{"d_model": 160, "n_experts": 64, "d_expert": 128, "activation": "silu", "routed_scale": 1.0, "balance_loss": 0.000246, "balance_bias": true, "router_cosine_scale": 20.0, "init_std_router": 0.0106, "norm": "rmsnorm", "beta1": 0.9, "batch_tokens": [65536, 131072, 196608], "seq_len": 1024, "steps": 3844}
Below are experts of layer 3 (counted from 0) of a mixture-of-experts language model. Rows are named router (the router's row for the expert), up (a neuron's input weights, with its number), down (a neuron's output weights, with its number) and show model dimensions 0-159. Each number is 500 + 25 x the weight over its row's rms, rounded and kept within 0 to 999. Numbers have three digits each.
Before each expert's rows: "raises" lists some tokens whose logits its average output raises strongly, later layers aside; "gets" lists some tokens that make up at least twice as much of what it gets as of all text. This comes from a sample of Wikipedia text that the model never trained on. Tokens count by the router's weight.

# expert 30
raises: "inister", "akers", "ourn", "art", "orn", "and"
gets: "i", " m", "m", " c", " g", "L"
router:498475525508475474488529496494502496497496479451483487510491540507474508479473497488515535493550499482486531471487499507524500534498517473490471448548484521483524481493471476503512533500458478491503522481534557552491448469489486508513471443527496434521494472460528503523510504476481486470545529477481494482516458490499469487488440511475501468462500528527460529505516483490495519501478495464465549505492488511516474464524513518541482529468508509492529490531495496528501482462466466
up0:494520503469484489497525501482505530489482482504475520502521507517449540525532497489489510464476519516521461480467593518496518488517490516429453485510482495492527528471531470506466475537500521493525520478486516492531502499515501518511475486505510481493479511483500468481462514455500484462529488532507460481506502548481471465562444520470521510498464492511485500526508517540467480504505504488528505480547514490489495504510464546564505524480474536546480517514500518505511520482475505
down0:496519491515540521498510499520494509447525534505493478465488512484549467517517500514493530532531536464488517497479438522475489490499471509508571501504478508502499486549498498514550505505502504508506472447519508518466482464487477506512528490508474502476514502531531538507511461531511520533494462474455504513484473465493516502501583516545475489499520516517464518489496484469522510485493509491489518490498485531498482490476500498451558507484548523441509500513507455532499480468452506
up1:501510499528514499506483507489499509470547517473511477528484490488524491535514535444463478477531521522541504545497481484498468496491455484452530496487515494485489479490501501552454500494495514474485490524545523501516463573483513512485536529507461488470512480533504454511482459527515519522482526494464562511528484469458509513488470468487526485503500525526485491509550539496462471494511452482507489505463480500492537451484510502504487483522528473515513526536498502499535503543479532
down1:484519501494492527515502483493472540550491450536512530524498567504461527500497506474522519521470477427508496485494491527500516496552490489504512502495499501537501502531550487454518534501474482531543474487473500528489501472514483489478500509500508452502504491484515542490542489481481488519500479504553450506514461501511464488497503470521456477500497488497513515490528475517501526482476506495534517480532533493477480516544530507511522488531495542508502500419489504505431480479515458

# expert 51
raises: "ute", "ver", "ively", "very", "ingu", "anguages"
gets: "u", " L", " l", " =\n\n", "ud", "L"
router:483537504480492503482512524485488482478486506516478518529515500464516503484456500509532530498521483518492539485494531514515516465448503486467517484504488506520549511505466487502463524506451467466509523516480475514510509438519486498499522493486492530469511478459533512488560502472463437490482505544487465482555505498495507555471495469482495465480477519462501521501527515457479493520514488485470527491508502472502453492541519499508576504535486513505490504544493473533559504477514507
up0:534472505459487485504504489471459468459490535513500459525500478461526494531492517496490502468499492418471493492492498468467552466436529508479496467530496558471511494496548506496488520503496523497514512528455475499494502482478486549521500515497511492527496524484499518514508514447483539496480500491532512495517516462493514498480540481529488505505486527512554495502495527519495449553485477473464531480494516476506504512508534480507529514519492486508560504543531522457525515538506485
down0:546504515487462506498460506482494463503456540509566536503483497544532466470532498469499477493466544457476532543531481511465491512507493497508542539526467476501487495511486532507534520473521466524490511528486491516476524506441516522505500525493535520502479500489503492478527527523462486515475487493487527521518467464521515488486513465507497492486455500512507557479509478508492531501472545472533489461540472480517519522485489506489504523431526484458481515458494474492494481485514511
up1:527517462524497507528504525502507483501474529507497467541464512507492518493510540485467489519520487554460539535547499516536511500538500524475479536452500453517508480545520506480463496501498466533489496503441515534517450491500513468509512480533492478466489481510482483456516479505492476492504509539480489548521489582481503496474496528513502483478496550521492513474521538499508498493504491523537507509524460449449482524471508492506476500527453503515500482469467487498477476485485522
down1:494491559498507463527503465478515487468524479529444497520503538528481491520505494515500505471451461475513494470457565490486475474472460463509498503500473542507492468495539505503479512489509522482474474508499446491543515490500508540487507511500461485509494451482481489517502496521480479476484500519483462500520516518502486531524458495487548511532527479511502462467430495544542496505528485529490473485499467504474489520506557509473501515520508515500530494542473550513535477505512474

# expert 40
raises: "==", "ently", "===", "====", "|---|---|\n", " night"
gets: "\n\n", "ri", ")\n\n", "ul", " All", "ies"
router:525515502512544489485452496510450474551512495508505503498434550467511513491494465479479529505505508523480485564478499464486502504498514477511507506490504479508492505500501503536481512501541530516515482506476521507520467547475474512468526451544514446498495507504508500493526500471550491509470442551506518494464513479468468516488518466466508501518506451513520492447514476481509466488512492492491519484523496554517500492520541465521529472506516490503509469500529487462553469516466528
up0:504546475503511454510506484468532473495454499488520510459509495544465498479513502511520468503476555526475523546510513480521481507506468489531499506475507484471499485474513502506504464558457484522460518472468496523549530520459497484497472519479559483489510526494525526449515481534490482513500457489510490530516493525491508522463503544544487482508514507525493468510503512558528518463563466534527459496460506544463501513480493500515511490473508480483485508526502471515500469490515482
down0:509478510529511541506525476493484496506511505477500496489493515550529499504522474504471488498540460457477467505480484535472477500484505463494533548506483541453494479495486539489532516449481479506521493466527506501490462519513496435470512518516502515508526497459489491477516510487531488527522502508489527496506461496490542491545495514473478583442485517524506506497500538480506462490440482535463501536487492487482490493477557542481474497472517509528497459469500491464500533504487495
up1:471523508485512460541501471493483486473498490495480526508485513495498493488533515455442444506554493488530490527557493487536525489515488460476505519488484453506499504490518534512460481456547505539537492524513526499491482544513532508464497501506491449521485500514475458510504507505502510476473541513530523502506523495461484480487517487480479552500458514475514502471481519538509496483468506522527527483521494505471522497479472494523484467569540496525481528447513528497510459471491533
down1:544521505507481473496522536468489470521494478509536511470495495490497512515504509555501561490472503523499481507494546471489501497493528525501532479477540536503503492500502444436483480483499512499521541499502452504460483507468465546480469490493531523489519502535452484492483517458484473491466500576529495465523491494510531478493486518505478519501506522537490483506554502485511515525548516480466504478495523483511522491528501421466539474483499498500489505518504511458542482507518496

# expert 37
raises: "ological", "reat", "red"
gets: "\n", "h", " C", "c", "id", "g"
router:500507547503497498489484512518476475526531546553498498475505486493490480506508465445482528491499448474524470471449476484505514517521477463483482487467481503515461508488465492504489483497541467496530507487524501535494412510495506493473536500515534438485510539493520487513568446507504481486480495499493518552543519488481510439485502542489503463498484511485459486504479494546511485524514487480502507519510467482487506494478545479509507495481480506488477496504461506468532475513473520
up0:510524540532495510528511525498480544522490491470513491506508531490529496513563491530476500475506508484520481486555511495510493511501455530519512499503475481507468535543533522528479517554518522464497500485474479497506464528497503530503519490507488490501493530469500474450523515505514454548492508506504505499519503490523510476476474456478464534502448442496462517463492496510467482491459520505474462498525471495491490525473515546462524490464510523543468515525519524461473450453464504
down0:530525462493484489491479501478547490480509502532542482457475499526468493498473517465504492545530505484517513466486502473526508489538535498490541497479500502466499517452492476483504504469494494472490520512532492445475490493515507434479462494495512484514506492513510500540509451515519504450526483481500468502456497462511513530490572501505522525524486564488487480503522475483520482534494479506532486477501521543507506478523471455529501498514490502451502453530443503553526521517519500
up1:496470470473544495540458480506502533537453526506477502537505467497484497486493536452528540524510494510462537528520499533463491483508458485497504514488497509451491535509472469470548511489540511492500492489495485516518475487458502519487525514497500481473473482548457492500560474506528502484508520482515502501440492498511511507502496539530466479534524538462503518483580546520495461467505481487497494500524501478480517499457503528482495537478495484518486491517542462502484533488512518
down1:501535510486456532512517502503531492491526503502497519503513491453453490498473498523459478495499489502536480524527470495528498510471553516497520498502520508555527480491570533537485498521480495523468509489526514529467508489469501539484474465456481595514495482467517506462477504496465494490491471515509490479530518511496504514471491470528507505454491499544504464524430442523473532534501488505529519518452495553499509514518499483488509492497470515493526496501496505474513482502482470

# expert 31
raises: "'\n", "\"\n", "%", "ri", "\n"
gets: " at", "ly", "30", " first", "29", "27"
router:526532494497509533483521467480470470500521512471544505467446509466493498506523510498516468464514488519485561475511502481499528512523507518538504517543456476496501495456499527462501513487509568508504521497517466498513518454487505525519505526477531517525500511495490499532524484501478525466481500488448550505558506500515504490462515459543499483463531510511496486509525533548504501502537509486496509486477486494540476473448438463503477551510506500498488546527491542489481487475505510
up0:494516499520485478477529499477532495523504506516464488535499525500541494468503510505457470479478532527440506539504441517509528493536432515511518510505461494472498476504534512459488501556533505508511511522510502525500522514510456475510539498497492526442502514475488525452517472503506514469493488469494479480530518539503472499506516439515501481515468516531535498495493565489477477527520502476502524552500506465514498536490515496465485496492516495494515471503495513428535480460485507
down0:525466517465554501462516522560504500506524505503489479495500526532510478517521505515455482500494459432488501479493481512474496507528532469514502498491487489486496489500506506509507467474500490507511494491471484482487466454497503475473472479477461515515501566499510489501484502527499510539505529496489524491469488478479513468498495532485523467463548493503464475488470476553586495487481536479501473512499488480533488489502504460467474498504479518501550494459457517558504438521476523
up1:482488486521477523502539534488505539499482453516503515483518512504520485499509522429460454495505528465513478488491502533485478478479519487477522483496486516526492505532516457475536520472555491539505520477492480470530510423545517511492552507544469495479472551512465510509525518530463522520488502517526501563478442511485505503515489503474493493509541538536498505444509476473534499492517499492532462503480496521506494511478474482508533475505483510513501464484474492530501501487533486
down1:531488502461537479474467479504490481488501488471513482468491465488510483539510500486525510513504470514485548528511514520503518492547468530529468485493495498512501473435474521546527500546498502489502475500510520497468505543503462495507482519495498523538495456491505491491531558457551457497515518485521505409538523497496504504497463472525508548510504495496513543492501504500501516463472492505469517486486490498499509426502528510512452511526528533495474532506530544490488523534502486

# expert 24
raises: "B", "In", "H", "The", ";", "I"
gets: ".\n\n", " M", "'s", " H", ".\n", "==\n"
router:482461515513506478491541512471564502486512494427514504483522550494476493506484532481509528506468536480490493515530507538536501499480455484507504486489476545474489539505559508495488509507487486495504527493509492497504517477498437480489549529499488515503486474514481516501481510467499523549473546510508491502539511526487518458526512498484506485485521517470471504500479531510520448552554486486499448464490464507492499483491475508524490537479475507495536503463508540531542473473492545
up0:499443488481480498488507514470466485482515497486494467514460561535518462498545481541529482467463523464476524534489512453517513513524530497495518520493489504481494489499489493486479542516531531536492498529462469524514537427506514503500503506478473512562547504458534494484537467537512490498499500471484530507518479513494501508500482523507545487485475513499535498514497512480517457528490495513468451541507478499539515462470489525483509524548499499510469460477529479539492513498479517
down0:496514520516507489480496495528492510492514476493456493507544480470473549488441508500484484518529520536518473488509504481505494507483484511495472469501505514511516475489485480493526450482468486528520504517537479475491465558501511498481524482531514499466451508476454515508478552446439513457492513489454497478507514490537485491488505508525469491503505486487473435454465529507530506483481478523519570472471517465504473501512526462536487495488498471493522482516458500445510492523532486
up1:512456501489467478476520520509515546516515497496478485503458474477564512490532457469513493482505444505531479495484535457523504486541546483484513489482489522454495495506530472497535492540492515509464517533468509494476514496516489524487520461480547499510475483508530500545522483450492463525483494465474482526484478586485533480484509520539508498495464493492500529507511509454505508519488541499498450538501492498507502499521470480563504477504508518483534495493524476525478518531508478
down1:500496503504536513487480506517533471531475554531505493576541487509514457513468502514549482510516508490481503509511500492484461505469479492510509471469474521499519517476513526478492491476503443523545461473516474475537494519472537503515541511508496503484524527487470513499519505496488503509534502530513520503503532503503424524510461465471502484482504525483463483462501512519481514486527415507523520496544489491492519494450514504531506507518507535472505490497527463444539504451509512

# expert 49
raises: "-", "=", " and"
gets: " on", "\"", " film", " album", " released", " |\n"
router:519504532508542499528508472494545474530491468560513452542521520509509505480486484478515482467509498475497481474484491509514490531474480511491524474496510527501477518501509496452510465514526497526531467485503476477450530490450495451475496483489496483514446515494494519515500491522472508504519534535523519505504482484518497479531483459501511536453482475508504492532528466525469484482490513451460490492541508484525497531474466507547470500511539477441515467461504509497527471529498571
up0:486477461509452497518507469481558499489481478540566492527522489496485546489461478485503482505502497502494508488517482521522486536497481525512514465528521518539480503486420523496502486538490526490535529483511496496505459488510478431510512476503493515511512502489525516503499491491500504534520474474513531505496458471461506519532456523543509446498517478495511510526526516495539467518551481479481461519511436500529494480506456532529481492484514498505472499570502485496519483512484488
down0:483452509528493500499490537446510512503498485486498489487531515533502483493507459483515543482486476477542505530530474479479510542534488527515504498445510509497511483452502475447485473444503514521503470496498510502462453495481467510530484527496507472550501484512493476478477524534503506433457527477466466468482521526489447481496531476510486489518565489482503494511520507528536512489478481537517510492469499513517452498493487529511493471506530526473496472489527520518523548546514482
up1:476435514473482506453467488442505495544453549510479477531515517496526506516519491480497519479469518434498500502470475501519497474506445495541502482472506522504476499466508484489501490482520443515483478493494511508464508475473518495550439518462507511473502527537487485515508507496477532503531492540502508498499522496529491495514486448507493503538500516534507508557497501522534472475506503509484536501519505520511578499514537513487505495549501503484497500498506496515462452508545527
down1:511506475550486519485534485527510534471505489539494561506507496476474512481468529497473501509475501516526462497502507490538509467532463470503503474493476512468478472560497521517524472448516513464476489440495493470513494507475526442499541489492510467466508488490553556508480491496518482507499478504525511493467539459469461510518489521511471493538511546532498513470483510479483494460511488506566520482483534491511490467492469499543526507474515467527485518524521490509477526506475505